Below are experts of layer 3 (counted from 0) of a mixture-of-experts language model. Rows are named router (the router's row for the expert) and show model dimensions 0-191. Each number is 500 + 25 x the weight over its row's rms, rounded and kept within 0 to 999. Numbers have three digits each.
After each expert's rows: "mostly gets" lists some tokens that are sent to it at least half of the time. This comes from a sample of Wikipedia text that the model never trained on.

# expert 68
router:533500507517457478480510482497474472488482466526483482517508453552502494507499470501540484490511522507466536510434497502499502525448477478527483534490498489469511508475503477482510476532508499530527524464535502493488460502463483503494492502481497539543492520510547505545520514536546527514496492509517537492458449502472487451493512461518445473465504534523528477495495459557512510512522485469517503461496476479492462524505493484516480517494495528469477520481463527485499515526493476490528475478513505491497485514475562524490481534492517547481507519506481533508511522563483534457
mostly gets: " Coordinates", " story", " There", " Story", "According", " painting"

# expert 56
router:487511525551488511497522497523492520527501527505490500480500546513470512500497505515454524508532443521516568493500502493471504523484511503494517474487571483528502471508526490500492444498490476506501513513491536456492502469480502458472494529444480516477495447496509507480556485494526526509497540510536451494474514452493492507487492473507486489492509520516485502498522486487528519463515535476477515540532455498493537530503498520480535542497521484450506539514521492481461497489512479478513525479566502457503492484451474580532519508489504516524551475483486480484512508502495492495
mostly gets: " Coordinates", " There", " ensure", " Ali", " Name", " India"

# expert 91
router:534514492540501485532501461478497498527478460497517477492484481413510504530519496489541500502486525515529459493431512523419522458473519500479486520530524475494480534514475525505510542528471484529521518494515533550485519483535449491507507485528538498471486515481487470523522474495507514503490517488504534495458496497466505489517455529552519481469464547501509536510485522472470522494510546495479466461537510528478484498499468488488484487477478472473493496479528520494507508483530501470470519511468523445515518501468495511455505477516483476508544525509504521487506519498494496494
mostly gets: " MPC", " bed", "Rec", " Candidate", "DST", " nor"

# expert 148
router:503557522500490482528558444518505516460512494543502467490522519519492501488474497485491502519483489501522531485479486488481487485493465560506474528506488501515492515457506562475483480522489525540531512575557534488472480474518528491512531465474541491496495493494543518469513517519573500490475487474495499481495490461477505476539512477524512475489547510475433464499509459474507535468458498453481491438503509519502492526495517489502527479491471516489518470515498479492480521546486501481482471488489506513486487504494478510504531526480501496491473510491484544532462500515484489477
mostly gets: " political", " performance", " solo", " federal", " concert", " military"

# expert 123
router:510513497457533496529463486574504516480521510506490528473507490516483461445539503477473489489509479520511462509508493469469500516488508514493497466472509478535482512519444504498499497531506501500492525501458518526488534501505529483524535478486495528445496462518543493533484518494470492508496481470558454518463457566479463546447551491490474496501515498476466478531518510506511473499516513521518470515574518505472483540513497523513473513469494499512505525477476517505526522475489513541494540526522458509486525484491476521510507509535484505529466472519465494480508486539519496482
mostly gets: " head", " fort", " un", "Comm", " north", " slow"

# expert 59
router:502489496556519476529586489493556487564499480511513459455466489472535493487515497487531495503479484495502520518454545514477529500498471526534547475525495520491468527472488531480489524505507540515464524520551494470515497478539481509520513486490484557515504487465444472486463524491488568516534522495522470495481507492481488502476491482475465488459478489513519512463527513508485509459475525499507480474521500556533466494483490501493503487474498491492502526509492532462512530489516489516519483489504531493505490518541431520481521517506497511463486484488450488505517510497492488504
mostly gets: " ensure", " Mo", "umed", " increased", " extended", " across"

# expert 73
router:518517490535483499444478498495446485500517473527529477514483530514536488493528518542529520551509505488499532509450487524458545499497482493493468511499523523501518497493498502488494504516469493542513480464561514454500520476520505471548478535476548511551489518512474507475502501511481525490558532476518499484485508518529464495535541470515513497508493482479479481525521548510502510490483491508533484496518501470484492462517482527460517480540528521522483504513476519460551510493510526457524503518509498497457476544468475503485497523497528463541514464512535486437498488466510481458
mostly gets: " individuals", " patients", " Ras", " pers", " officials", " others"

# expert 77
router:514539461479502472492506440508501535516471502553476488484515522480513480523488507533519474554458498463501490495499506493500523556508476485461498507525488522482483491483461525481476544511467514509479538457517466464512511498546497478554507505524540518514489512485493451485524517523522476532519570495518487466499497513556500556507479504545484463485500509507516531502517546480492498500487501481476536493543493497524504499493522507525512507533452494493457516493491532486511490506505505456496529481495519465535501484518492547436551512493520523482494466474535484498489487511498536473
mostly gets: " story", " marked", " situation", " sample", " exercise", " benefit"

# expert 51
router:488518558544558494466520476504480507471513519500515495466515515544530514497486503528497517535534504500514531509527526515524496526530508535481487469478527443499535534447523496489526492441480482500491499471489500428535501459512492480462508525439537515486484461472473533498481465484525486498498509480509524495500518506485454511505467516507501508507496528500535492473503481478495519466496442528536494497552448489504497495496471494515479501508471514494492490519485530491516511476530516496538539443520513514550523493465519521497516551523507497518502473435512478500514519484504493496
mostly gets: " individuals", " products", " materials", " patients", " space", " employees"

# expert 99
router:515486492522507508482487460480549494481488521503506499519498521490509478461492518546462479550489450467480493517518521443473516507501453459498483504520518538475502500488548460491483485523497507490497520561551474471486486462503515459494489509487490516536493506491486520473486487533489556512525464499453544521469522513499489511490530497504483483555458503500465485480523503518534477490465509497454504488510506466476514503503475520475482518456527506531479504485518494542502492489525520529435496495553500452499524476462470525493550494537483502518492453455505495511490499512466466502
mostly gets: " island", " Islands", " Island", " occur", " water", " LINEAR"

# expert 11
router:476514516501528478473494456473517508500499476524541477472502495518514439488500507508507555505555489495503506512429478490466483512490508506497423497513456460500479485481480506475532491486502457499479495542522498482501477501545442465462528507492519473504511499460530484542471482504526539493499484542487494514472500529489524457481483474472524490553488493497468475501478471503488502513469483496525492489509467525521547515497488512488512473522561504540526471518487486488471449522475497460543478498494511517478517485507461508544518514486536495436482510487494505489481482504528511473
mostly gets: "ons", " Awards", " Festival", "final", "Sch", "log"

# expert 20
router:534505522511520456500484476500461528431513493495492509530504528521512502505512504439500507488514523488502506458487532475455486565454463501479479499530536513519474499448544514441496493483542529459487487500536474492525508457539457480464502514493530511501482514523461481498475538522539525497503496499475505505459512502498500490525514504517473478513500529536458467477517489538545497527487496500477484540543489457522470512467533540518493488511535507505507515538471506485527466487490510506467478500500478489476495526504532509504522522528539473491446528473534501488467493512481482518
mostly gets: " club", " species", " players", " team", " game", " Sports"

# expert 13
router:512462549531491481488521457466481475477500519476526484503521459515512493504497424500475452492538484492481547514512479540441504528480495505509470487473504509493557542481511544510496494502512497540456534456493519511511505504508530498494501500504500499483460502491448469549479500524488504467506450507531513493454497471514518517527491501539482496457486514501503512470465471500436537500489531492531528541530498521487525517493486502471440461528544516516492511528528496509485523519473535500487474469514478487523482480487507512509483443494487508516499498495517465485530525529539485510
mostly gets: " Website", " do", " ref", " died", " Insecta", " Animalia"

# expert 37
router:524511481485450539515490483502447472519466537571495540534487497505527478472518523503486475488508504495547513494497497496515534510474493492474509500551462507491546509485469522469499549433495501512504531491544506463526522497505487501544428464461558498488528489516479495504487516476500508464522508474498488480471481482487500451528504480517497466495510509538467484489468489520504509470465524515476474525516494488489472516471503491465468506527504518510519529514496544467518517467489548504505507485495534486447504511500463535479518499492467481491545498478487494525454514495451495519
mostly gets: " club", "Bl", " Puerto", " Dragon", " '", " Dum"

# expert 136
router:451511523524488492464460509512523482483546536514499510514467506460535497460485485473509518478508463512483535506467530486514511494467552507471507520476518479527510474467506493522483479471504482520458503512515475507506500486488484458486502499507539492511477464437511485470469521497528551519526470502448485524468505459534508481519555541520499472541535445492528468465508486502513511479488481510516534491501478502497528502491463467505474473559504519486485497549552531490549498535484490467485465539533496481491491483499505496525529506546521482507511514475496500493474485502532450515
mostly gets: " routes", " Harris", " Stevens", " statistics", " www", "kins"

# expert 12
router:498491553510486496482532451503478543503480480503482506519519482487541496497487491475468464478513490562506537445436481500532493530527512497461523477498496506533468501482495541542497510455506519514483480497534525473446458440474537491490511524502528553492549486464507480503452481550557501471500508518501441488490472515499512497492503522512486514476560498527473530502544497509518517513538480508518532544515475498503507510521489496487528504486484475501503522516500524473515462527505477489496512504492497481508480511507498571528495502504484495541525486519470514463523473515492507520
mostly gets: " considered", " although", " said", " had", " expressed", " says"

# expert 141
router:546504531523506501535511465512480520506512512493529485491495479485586440484466515485491520507531529486518510442473480491472520538500469520471510509501498469489522531509526537512471542480503481575488507533525475510468527540475518517512505528465534512527537477468508512553467464523519534485495508474465484485524517542460506536501532476524517493477523447465463491496499487495523540493495500497544523477520490466469524504476519487488461513492507530480507509498510512490502484503477484451449508501507487515494518490510522488487547470526489524486459491474498530507521469515485473503
mostly gets: " Each", " lead", ",", " thus", " compared"

# expert 137
router:505551494521442468540537495492551495478470497491463517525466540522498505509478506508504483496527516473501508511404465515520528493468478524492525503502497488487514521458531532475465554468486470495521507491489495518510484495499490493524503481473481491479488524520496482471478489506506494556513504477467516489463471488487531488503510488509525526502522525476540510534500553543537503553501519509522452505541508519488537562452490443493489494514491474469494505512513522498493515490538509478477561536490505506488477503519477533489516522509468512518496547508508496493494521455481468527
mostly gets: "See", " Lem", " statistics", " poll", " show", " results"

# expert 22
router:530475478540508511481523501483521536547493518495510454536487472502535497495498517530503481485513496536511524508447504539480544525483489534471509507481506487523472543510512526506514499490495506514560509495526496521461553558535519501500437541532507502504487503517486466483543503505505555496478533489527485468465508527507483528473477509471483479498503490447486517503469527438463547501483485504524509476491510513495478490532485492507453549500509494490461513527517473452544548491514510538474519472548544474483497509510514522481493529489493509502486482515523515493502483461479541483
mostly gets: "Se", " Wy", " ​", " Theatre", " Mur", " Ir"

# expert 29
router:516491463536516502531490476485484520518514523523531492470487554531558485512493491521483478536545472519499527480491526510498502538535491518476499454487522509522517489485516528462468473485486481530470475497540501490500469508542499445488521508447489447503489487480490539453492479461514504485505483501543510467479515524509481465467473463511523470486489522488540489532516513526499464499474482537497491511558486494514507453483489492511492482517466487468487493520524476537516513476512516465473529515549519482514488537509458550513501480480480487498490458568498522484523519508494486555
mostly gets: " Density", " values", " brand", " break", "down", "outs"

# expert 105
router:500535514554520492444515459498431523518556514512505515511519491443520508500473498509492537465566460522529551517520502467460518519488520452493517487517513478514507491465458464495517521501484480514447475516481479451501468512523517427505507498454522488477472482515512512465513534486526467494472533506503493524470512523513499500541521474484475503535527480510465495498526509488481511511491467483514506514528496509466474494481489501517523483498484512500528510456509494474479524482476483485475479506538500419499494515504508494530489516501528517531509457529468499492527476512509520524
mostly gets: " Ron", "の", " murder", " learn", " Dave", " caused"

# expert 17
router:483496521528519499487503492540527473513474495498507490432486505505505449481537491490490530523506492523480533521470512445475519465509489472462533469493507475543514465521529512457464524492497475510480553522546538498464501467520530507513529513482503491510520502478462512512510481501502480467490540535471477518467502469484526484543487506476471476464520463509534516482477501501518482511523463494483507542520462455510527530513539513498530512472477492493503498497515478464489461499534535488522524524502440528490478420481508548470488487490497476454480509492491499477458514475516487520
mostly gets: " cultural", " coming", " expressed", "Pri", " GD", " Star"

# expert 41
router:500479497514499495502476455481483555551462468464472495513509502491465542494489476504546511517499495521518514507433513494471548532486567542502559485501468488491449486502493515468499499470470531503455481479513512479497544525516488504545496499518538536529470532461499493525457489510522509442525494497495463484509533499542501504516512467544493488545540510494508467472519493503545503508495515530490538501512473546515464519522517501478450516533511492503525506497521496494495501500504482480494483498496466469536523498514462502525514504472473496461479487532507519554487497514496492465
mostly gets: " in", " throughout", " grew"

# expert 80
router:520521490486516496527490445503488535487500532466503514485507527524492524512504473485481483506530521529495503493467508519533511504502525490451486469509498530501509512491499527558451446499487511519497492487526517458458535466499485549553484512478475511519506484528526488523479496514529544512532528532537520482466528509506502504501524489480480436513498590541530517507509513485510500489501517509497517463513461491492504507536467484516480493493475497531503522499448518498484510515535495429487542486523478486514508485576468531458476505481511519488492512536511516524489542484527512538
mostly gets: " very", " chart", " containing", " introduced", " making", " serve"

# expert 126
router:479531494526542469524525506488460553488467490517543482481501535472503442469491497484506529523518494516492528507481508472459493504486559533525501505544496524511496508503476514534489509501510507503515494519522493512474524475525483506495485488513529516546493493458533506526475496469538493514522494464458505480470515460527506465489500516486479448516486511501462497498496464543519502507449505523487467468500476483482521509481506498473519504502513529462508453488485465494501554518541535522516456483533470495531538517533473494504548522463540461451450500499522555508465517529511493518
mostly gets: " mel", "ensis", " computer", " bat", " acid", " river"

# expert 31
router:536489505488497513520516487492519497507499494567457508469486556493520485545510494523518456497526553502480489479472493513435489491466485487477493526482549490518537540521562515508488516498472493464491521506487536499492520535571488505505485481481516505470501494514489481473491512541538529499478527534530496504466470484506532507522484528514479496493441540471523503543474549511540521500477510548472467496474503547446490491484504507498511520493478507542514508511483494478543547482484527512486498494522517467511536445466485536495483540495496513477524484516483510501523478508486488514
mostly gets: " inf", " ​", " forest", "Se", " cab", " °"

# expert 8
router:506514493569490459483534479499478524529503510478483458529493523481527488487471526512499484510528489466570532502476533458533508493475493497518450517446520535486492519464501516494544503508536505520482497558492455477514505496511471452543535517496511540515508487488516514518475512541502480508487536488547496479466518475508491555525503476471501532490527520501493503480509512491442502491501454514525494525442493480506517523522522464503486502478480456503471493507469531457481499511489513497481506479528511536521493505484523512526459524551496490531473451474462498495523510509517518476
mostly gets: "Species", " Animalia", " considered", " players", " classification", " Kor"

# expert 121
router:512566498525515540572463476534475507464466468504538513521482527462541498491498508528517509506513495458513501522432495545483530506489462498447558500527500467533494546485521543478482504475447531484504477507535483489494490464478490490497462464485498467535502513491497478529529483503487480511510513507475527548470539490507531513501491497535487463519483520499516504479516536530524504481456507516465520525506481440482489483485481495479463502484519458478516493491518503473511506513552525515493547516520499508497488488486477521513515487497484468491455494482486483501552516477514496519
mostly gets: " Sp", " them", " ball", " Lem", "Sp", "game"

# expert 72
router:507542497535479446484510481488510484489486483526476491479540485488501497521568450486523478503512515543506488513464483498467554490458498467495491489501500504516481486484555508459491515541550479487558497504537499486457484464488484514489460527507545486514523483476475500480468476507541520517475544488497543501471500483470478491543524518514515451491466496503524460502552493535526576509519456509520499489504463465502479524514474522453489535503529514479467497521485529518482468507481490509491488511515487515543536489495486518489494507503476495474476529517526520520473485476516506467
mostly gets: " organizations", " products", " industry", " individuals", " paintings", " patients"

# expert 93
router:540527539500523484503517467506537519479508528533509452524457504509494495440500479537504507502473528549485504492507541528508497518528436536501496514520482485492510516512467500475520506499509475508474514506479511513537474507487484453509492503434545467533508490523512532484494484496538496493484499507508492510468485455497483459490493504449523464460512521485460494530488465486475488513517525563472461486501422502534522490452519487506503484486508488542506503507528447493542507477476496491499527497511520523491485525511484527520498519515482529545464448488549469512492495511468483506
mostly gets: " disp", " fe", " lack", " cat", " analysis", " capacity"

# expert 128
router:489516510522504524488533487518507529496506496528448504480538494498479504468525506483484494430498475526495533500479489538480522483499462485433486525468466497522506506453502502532516525512497466480514526519506499446514491498512487491497494524484485492486534489478466508496471539518463482491481447533516507502461409493465499475574494519506507469495482501473505522513462471527522505504506466477493509506490471505519489531551506487476509537464500520500506500448458506498484512500530460528471509502543528542514502499466485524496488530500519474508474466452470463458509491528463488511
mostly gets: " Sz", " Š", " Nat", " Nag", " scientist", "′"

# expert 142
router:502543487456527505508481492497493512540532508430530475517500512463506509510490468459498503496535489561536488522476525498491500523477558540519484501490489461511509510477534528457519519431520502504475505524507520485453497502518491504516542492503506510480537552502492521512501440526510524493483490510523452498491505483459509497500533482529508528519487493527481465497465502536526507488499511482535512508495511492509506541530497474471482531486530493525482463485488537463490507535476488431479466509540515509475564490505514527514474464496483542512517477496496471491455486521550495512
mostly gets: " ac", " amb", " northern", " southern", " Born", " western"

# expert 87
router:518462537502502508513519478482509520510496500493497503492517530485548517533478510494489502510509526505511502489483509498492491482522502541465466496457455456503498529459469466510515463481510495459464522566469518479501484474481511501529513475480537497520566491518513468475499467503544511532500461508457480522452502529530503460544506492505539491508516509531510523512456511472543529506499492530506543522533488552544540540491515488481487473454451520484513523491481538459493442532483464517510487479500506474481509486496471547517529508480488536471509511515496482478504510511518542507
mostly gets: " very", " most", " highly", " pred", " prec", "DST"

# expert 104
router:488487476493486433515543458497466522506504497462493494482505540530508503487519505551480511501515526496496516472535544557498513537517519475513555505493507501523492503480462489500481436478510503514504492476458502487486475491514468518559511542471489529528476534485508502481517492479480480534551576508527491465465473510477506526489477514532504519487489526529467533526515514450521492483479467516482503514509511519551527509517469512462510499462475475485510494492512507430479522500474503496489506495491520499530493502511512523499471521528504518515470463523513465568479504536492529485
mostly gets: " pla", " pen", " establish", " Pu", " Occupation", " Som"

# expert 1
router:494495522483470488508533464475518503505540485449510478489474513506497455477517508451479501492512485499491493498490552535475510535488495515515516500502499478512475530513498520504525544524534457510531526474481481450542519526479483523482492505496563500515510488465508550503485485459533495448526486494509487509465491511489503499527478501508544463484570548504490504523522456541466470503494488506491509516500470476522549529527495511508481507473554529512527471458502501482526465486489493482508491508471498527538534476515447560468463543474477514504525510515495460511480502514490460508
mostly gets: " Genus", " Clade", " do", " legisl", " Animalia", " Grand"

# expert 28
router:485485490530486510533485455483504524489526481522491526549520480498484473489517478550479496494463471506532493495470481485491472489501520563513497480506487500483509505483498481519487519492458486563493470524510504496453487470520505461515505455489509528543488520476508514464475466542486480472463473468506528527465476519475486452483532494498477451512498504485463489479469441466530514483481492476513500451499494508489487483495456525481498534509485536505509510517524528469507519499545498517486487502539509502531532506466461511509566512534524485475484520485516471453469509470520452443
mostly gets: " Genus", "Species", " =", " Space", " are", " Ir"

# expert 74
router:521502501530517483558522452522491512501526503520495468507499466555530470543445487484494510508486543554486527476489470476489531527475486507521501510508522459518513540472481532475513553475514510509503514496505476514524507494500471474523530500505512467495499477451486506463468467517467519475458522512519539480468497511453475513530511475494496502466513537536513453543480450532479520506497494526510481479513482514494476482486484516458503462478524487481468504476531487464515489464475477541441486516506506511508456553471497532478501508501482491459479495486521552501470494515468500496
mostly gets: "According", " industry", " Administration", " Sciences", " Act", " sector"

# expert 152
router:524508498504513482532481508469454487505500515525523488494482506468541453476499507525491491516513507524502509503476514517446504516508540497539519504479544475510578485511468517477525498511507510528477449474542520543484471495543551432475536514468492544519486461475521523476469516542479504515449477497528533499477495484517465523478486506492466510478485512496538457497476501485523516505474507526496542532500497454540528506528511466500489511520459509500520508506505467551515525505481500498479480504525494525505491543498480493497564536535479478528527461532500507472496493506468490478
mostly gets: " back", " Harris", " Stevens", "kins", " McC", " Harry"

# expert 117
router:518532461480500508537477451484497511512511559524488479504521508536477487539474500455500539444508526551484464486481526546462536523456503542501498443492534470516484487509474541465457507486522456527497483479491461532510491518511479479485533535515492533484502484510504538482517505512491551485480493525497463503473480492474491511512463464519524520508473492485482493511512462503538498510489543541500463525531515477520557483517499528545493533497493501499479470502515508507504497527499489539509462472518506490520449493491496532496515500529469488469506468502500507537481478510486542546
mostly gets: " Sk", " due", " sk", " Krist", " hands", " water"

# expert 116
router:519469474468509522527537438526485515485523487520510477480543492512508477495533476546525507504523482498470520512426488495465518472470480501496483467467510521484510531500513547546524504541513486511538550442500497546547492518519504451523545518545489504494493535503519475502507516540503468505495504485505484532449444499464476526519552503457489459491535503520474489492486505522508497473459511477479523525523506529524478512474495513488472522461511515493486489486526483477469536484434500501487498471488517503500481490502483490524479493479512498508472535471505488499495492476534475456
mostly gets: " res", " co", " MPC", " ext", " arch", " unc"

# expert 131
router:543503516488482514528444432494491494549493502507484503481530493495503525475495487475506498495484546475551477495508494532450475538495490504526529535523479485471522515465489483521518483518517507479530514536478495467483475474548470496509509498488535450498498521488506511460446504481492485513555497487484464488467528507446548480517499444518507504520466508486474477478505540495507500470481500529518482471495504499460488496521517517467510501497518531501467542463479478486495538517504547469513491507528510495494508468500512481491481493477529514494523514549513424482463456524468461472
mostly gets: " federal", " un", "cest", " illust", " western", " southern"

# expert 26
router:466526466524503519529470486498521532530521499518513515496524515489507496480500499527521512488487487507492534480508500467498481487500540504478522508516521492500464526462555514515506495480519514521540513513547513492530486521501524447460507498454529488522510468477508462482490540510536505494510484553451514509501456524491497523487506525496527461474535518517488434490520514574481545487476535575538467493492469485469536543502496500502523528488523506495450479481527498494509514480534466529476483472524472494505501529483504484508554532501521506482456500450494524466479478484512484531
mostly gets: " Robinson", " Stadium", " Jackson", " Wing", " Arena", "worth"

# expert 7
router:516501473520536483546524496526484532443456500489518505505482480509491489495499483459497487509510473514533505512456494527504506528512498510542487522504491508502539490529505492466521511486454504506517467524489488480466512501509519492509515520469539545520514481523444505532508444554510510503508493478521475486469489485494488418496518520556496520546568517533500507481487500505532513494481505458490465546504472499500528537532515498465490536486496472496473477474492527493487508500451502474476485476505480492508490460508522542494492488484514527552483485516502515450462453551507470459
mostly gets: " Pat", " mechan", " Marc", " Bac", "Em", " Leo"

# expert 156
router:490511496508526497476528433506491501470518497533488503499508488532471497513491499465513516470481510484529490506513477468484466574488465500462507534513495503489528506478454532469466522465491460485465508542517537472510496511481539460515511512514511510500495506509453455510487508508519473509464424499483509504482494555461526473518511500490495493497497475504483478519506525495540544455484498530485506526505491457520474474471523497493509513513514499469484506541500522496521508432477515534458533476531510488534522457454503470505497560494513470458509454502513488448497498518529506485
mostly gets: " political", " federal", " Scottish", " elect", " social", " Liberal"

# expert 40
router:547480495503511477514528499491515509511495516488456495476510510477494476536512506534492507439542525499489515468539524529523507487502512502506493457522508479527492508450537490490526511528502529484479515474452472512484497463532504438479565499491543518486475486550530481508524562456487484483469494492526476422453454489492534476520504510490514492540500524504517538540508520462495481517518510510535489496544516510524448514516496482485511465471476530519505512491478519506447498514538506525499481491537514474526483480486477488478478519499500507536500511476495452487494530496484519544
mostly gets: " Coordinates", " Wind", " speed", " Son", "⁄", " Den"

# expert 39
router:474520459505483463484481467496513528485514527497489474535534477498522493491494496493540468545528530516520518442505499495463500513447439509485459489482494466508514492495516501473451494451506484500519550530482522511514493505546524507435503549495542469516498487497473543480497491506539509512501517531496508448456480490498537512484516485494520536458559458513487533492483453526521523464521513534492505523531476488454514540494461476520508483489519518497501492474486484474529499523484456505507521470498518508494523490522521478529509547498473509522498511493504473500477468546496505459
mostly gets: " Music", " Television", " cultural", " Film", " Stadium", "Music"

# expert 113
router:519477492522508470502504478533513465484495512516534499506482498483537510529506517495505488502494514472543452526519521513503535533534511480474505468470529478508537534492530472435501543527467517503461517520532558491527486492493490468498513523485525503541542525509488531432489509525527478549518521499507500479478482519503522510505510494503504508513515540470516473511504503516525519460497468580483481521502499477502507523506476480487445481538503511510517538508464514459519521518516518499477564507489492523520481506502484528450454547451518517481502482454474521474511528488461495472
mostly gets: " focused", " Walt", " Berlin", " vari", " Sin", " rap"

# expert 25
router:546508460528488506510548490488516499477502463512497478512535453490498466470518492475504482547473529528469483535472501507479555509477460517502497507512505485487495465470515498515460497516513477516522467488537456492459444528499508490523519484498503519542494531479483524521509503545544544490501480507450511495467490553482459476499469515480509452475491505518507464484435458513469469492511493492519484516463502519483517534516489472438469546490520529502484506496481515526506523491513544518506467485502501541508478497455500472445486492519488535494510493510490523470488539496480505537
mostly gets: " According", " legisl", " Alex", " Animalia", " does", " Marc"

# expert 5
router:500545514523485532494542489450513510527497537465526475494484534494494492492483492524481471483538564485485513461474513555494537480512526533487511498517495510495493534533531484499523469508481523505472505536481511502502486498505530447518495493438547497514492540515523512509496478488569475555480513536505500530456519489492521483481539492461538472480479514541480495492507514527502498478523540522545512463515478506504491504464544482479532498498507519531538498490511510478454486485485467492500524477487538476505491513506513548490493483546510548509519501511521511490462492522456562514
mostly gets: "For", " Among", " Lad", " Wy", "comp", "Pri"

# expert 47
router:510510511581535477480535452485486528499490510504518445478492551500498471491480495476517516464504551527508504472442462570539458507497487489487495492492487477498511482450511498479457509519498532493488474502542487514465492497553474489518548516477514486462519486489498502505474474491499504537509474514496524481509505498498488501514471523521520492501554516538496490492459498461470484493522520485500471462545459515477486454505503502490458523476516489475498515510491495466550519474485529467502483460478468507503500468496481551530523464532487488494471490515464539463491480506472508505
mostly gets: " machine", " draft", " the", " someone", " forced"

# expert 84
router:512508525491512448437468445485525542516519493509459499481507493534497498482438504479487508507463521499505489455483518452443502543453523534516478500533464458519534451525508516501476549508473488491497476482483491541496526514497506455475492479500492520548533530456522512462457500481561530506498532527487521470460505512501485496508523485497498513513513492512482471450534471532511539487513484495517468481525508498488514526463516501493516486493489490525493496457505512506497506514476510507470480530528535476479501483515554480487511499509510500518509499490493481506450502524435465500
mostly gets: "which", ")", " Catholic", " bear", " oldest", " highest"

# expert 62
router:483532486486504501532478469497476491500516535489477490522485505547481487487504482485508506539472467491506522473450501466512532528535511543535477462463504485529521466508544524508530511514481478498505508504556540475462495476489497479496500490476516490527521508509512517477496493515478503494446487516506501525490462477466538496518485462490492476482518525489505503486541501520513477568523541515492529521495513495498550501461536532486434496458477530509469517506530501485478526520554520472497584508487495488537533503565512527510516506471502538488485485540502494484509531530459519499
mostly gets: " raised", " using", " ensure", " under", " regarding", " Under"

# expert 129
router:486524498548520495482488436514497503511507492527485514523499499515490481511516492480493502498505467489516536543465468512478511514477509502489492495486524474511497490471552529500518492512514485515467493503508520517439553512494493508522516500523501520484495490490472490498458550499480494506434537537518501546476557426466512471531491512476472538525488479480496530483455474513521520494519534494478492467584517496474476524484515507501535485476503489532476493502478455466460504509515471483540481511509463485499513460456509520486540475561494472505469479464519513499513519513545495505
mostly gets: " live", " Died", " GER", " elect", " critic", " SWE"

# expert 14
router:506493511476460515505528490513516497515502508468500493485473475488489501491466493527514500517504550490484472443421501515495491449505527512503497543558492529531504490493529527513495512497517504474501485471522526578503513470467504537540528511503518511506472481455450518484518480520509526516503471474519546499457471471489476508447493546503509518508488476494502527477496507478547512506496488501537480527530520539514495549503524498487487511474480481447444511535506511498524525459521508475490504476465491500532460561475505499533508505487514475497478530501519503505459483486461522454
mostly gets: " According", " Insecta", " Website", " Bur", " Pat", " Prop"

# expert 139
router:498547523540505502506539506476491494530491475475477456478478449480509485538501483516488493465524489508512469493530453483455540496489494509516494495541526478547483509495432467487509523506488486468470467481507509513516496517552506453532520555490516500475532467487504514490521567487530487500509524495551512462457514504524525520521471487508482501495515483503487504473497484453483492501535510536503461502496462498497532471466471509457505507488529482560517501483528512489490483494485476490488526510513458500511506462451500492479487480541522524518518446522488498449496490474558504513
mostly gets: " un", " Phylum", " Un", " short", " federal", " Canadian"

# expert 32
router:464547471545483504476503478488474524531473536511477499490492517495537482521475496474489503482515496522498500481494510511498553499570456520486502499465517439513505513441514474463479465472519486516468498529562547530521514467539462511490474538474520534490521496478495493487451470481507488524463500476531507511483502533497491536510539462496471527531470538517471487494516475479501541460499493507470522505508516508482499503490497447485485521506493523518466533479479457487476529469516526503442486472481519488512510475505503509516471479489479488502513487485499525437483516519456533500
mostly gets: " Music", "Music", " Television", " Film", " Love", " Entertainment"

# expert 38
router:496587488484536506469479485545499556506479528527485476498505506484487477499518488462506518497499477514543536478495490533506479488445497454464477532520508522487498468453523533505513544551467449530491525484504496562486487483514478498468524528516502530477495453497485493493475516470496514490505468512495494496437501480495461494475507517477456543495479493468470518507491501504500469528510494490515440465521519477507534506482477499518522469459502507459499467455502546455522518496478488482473497481495480497538519460514485519488510472494498508491442470504508498521496483475498487520
mostly gets: "final", "Se", " Ze", "ä", " Se", " cab"

# expert 15
router:509528521475471502484514456458478563494497494485523538476508520507506508482519481497508492475543488484502484470487554508503488543487515526515507515524490485481538549487534462530502500484471460511487531491531461500459508533498481536499547482542501506521563479508490513503513515511516532482493494502484491485471504509535518499500501513488484538543528529492531541550484509503518499503475510510499521495549492477452500458484469512494449479497485492517465537447476550492492520504507499530532483510474485477529517421544503466495509518511497534455490502500488482492461451512486531469
mostly gets: " dr", "Species", " color", " div", " Prop", "comp"

# expert 154
router:514483523478525492475488467508504533571509474530509489512518491498519469498524444513502478522501525473494541526476496473517498511498520498533488462512488459511507470511484507487489502539501511526528533457505501485526497454505529507505520490496544549534466470499525491527513487495529492474449538511513494491465510501531509544476536506515554476493519489537488508492489520537466534524474497497524563486494443496494499517534495531465516536499489496477479474486490493472507555487525531474509491460535532471531550445454484542490484541517513507491494516470519473514498546492486511521
mostly gets: " Born", " Spouse", " Released", "History", "Note", " death"

# expert 6
router:484517473469521524514494487524546501496538526552525480525472526525523518501493475524481484500486481549502495560496495513495491493497530571526488497540517501525554461525482558479517482543506505526503471516506525518482523512476504485522452495505573512521539533473462502490468506518520492513523529501447519531465493512545485504497495514486491516527536500468487481498510495487532542486470493488476540511483475513499580527465499515512466528514477487495521497486476537507479515478511489482480524496482489500505502484505472511477512568479492473471489512483524461527457539497502514499
mostly gets: " Density", " stop", " sub", " classification", " Leo", "Scientific"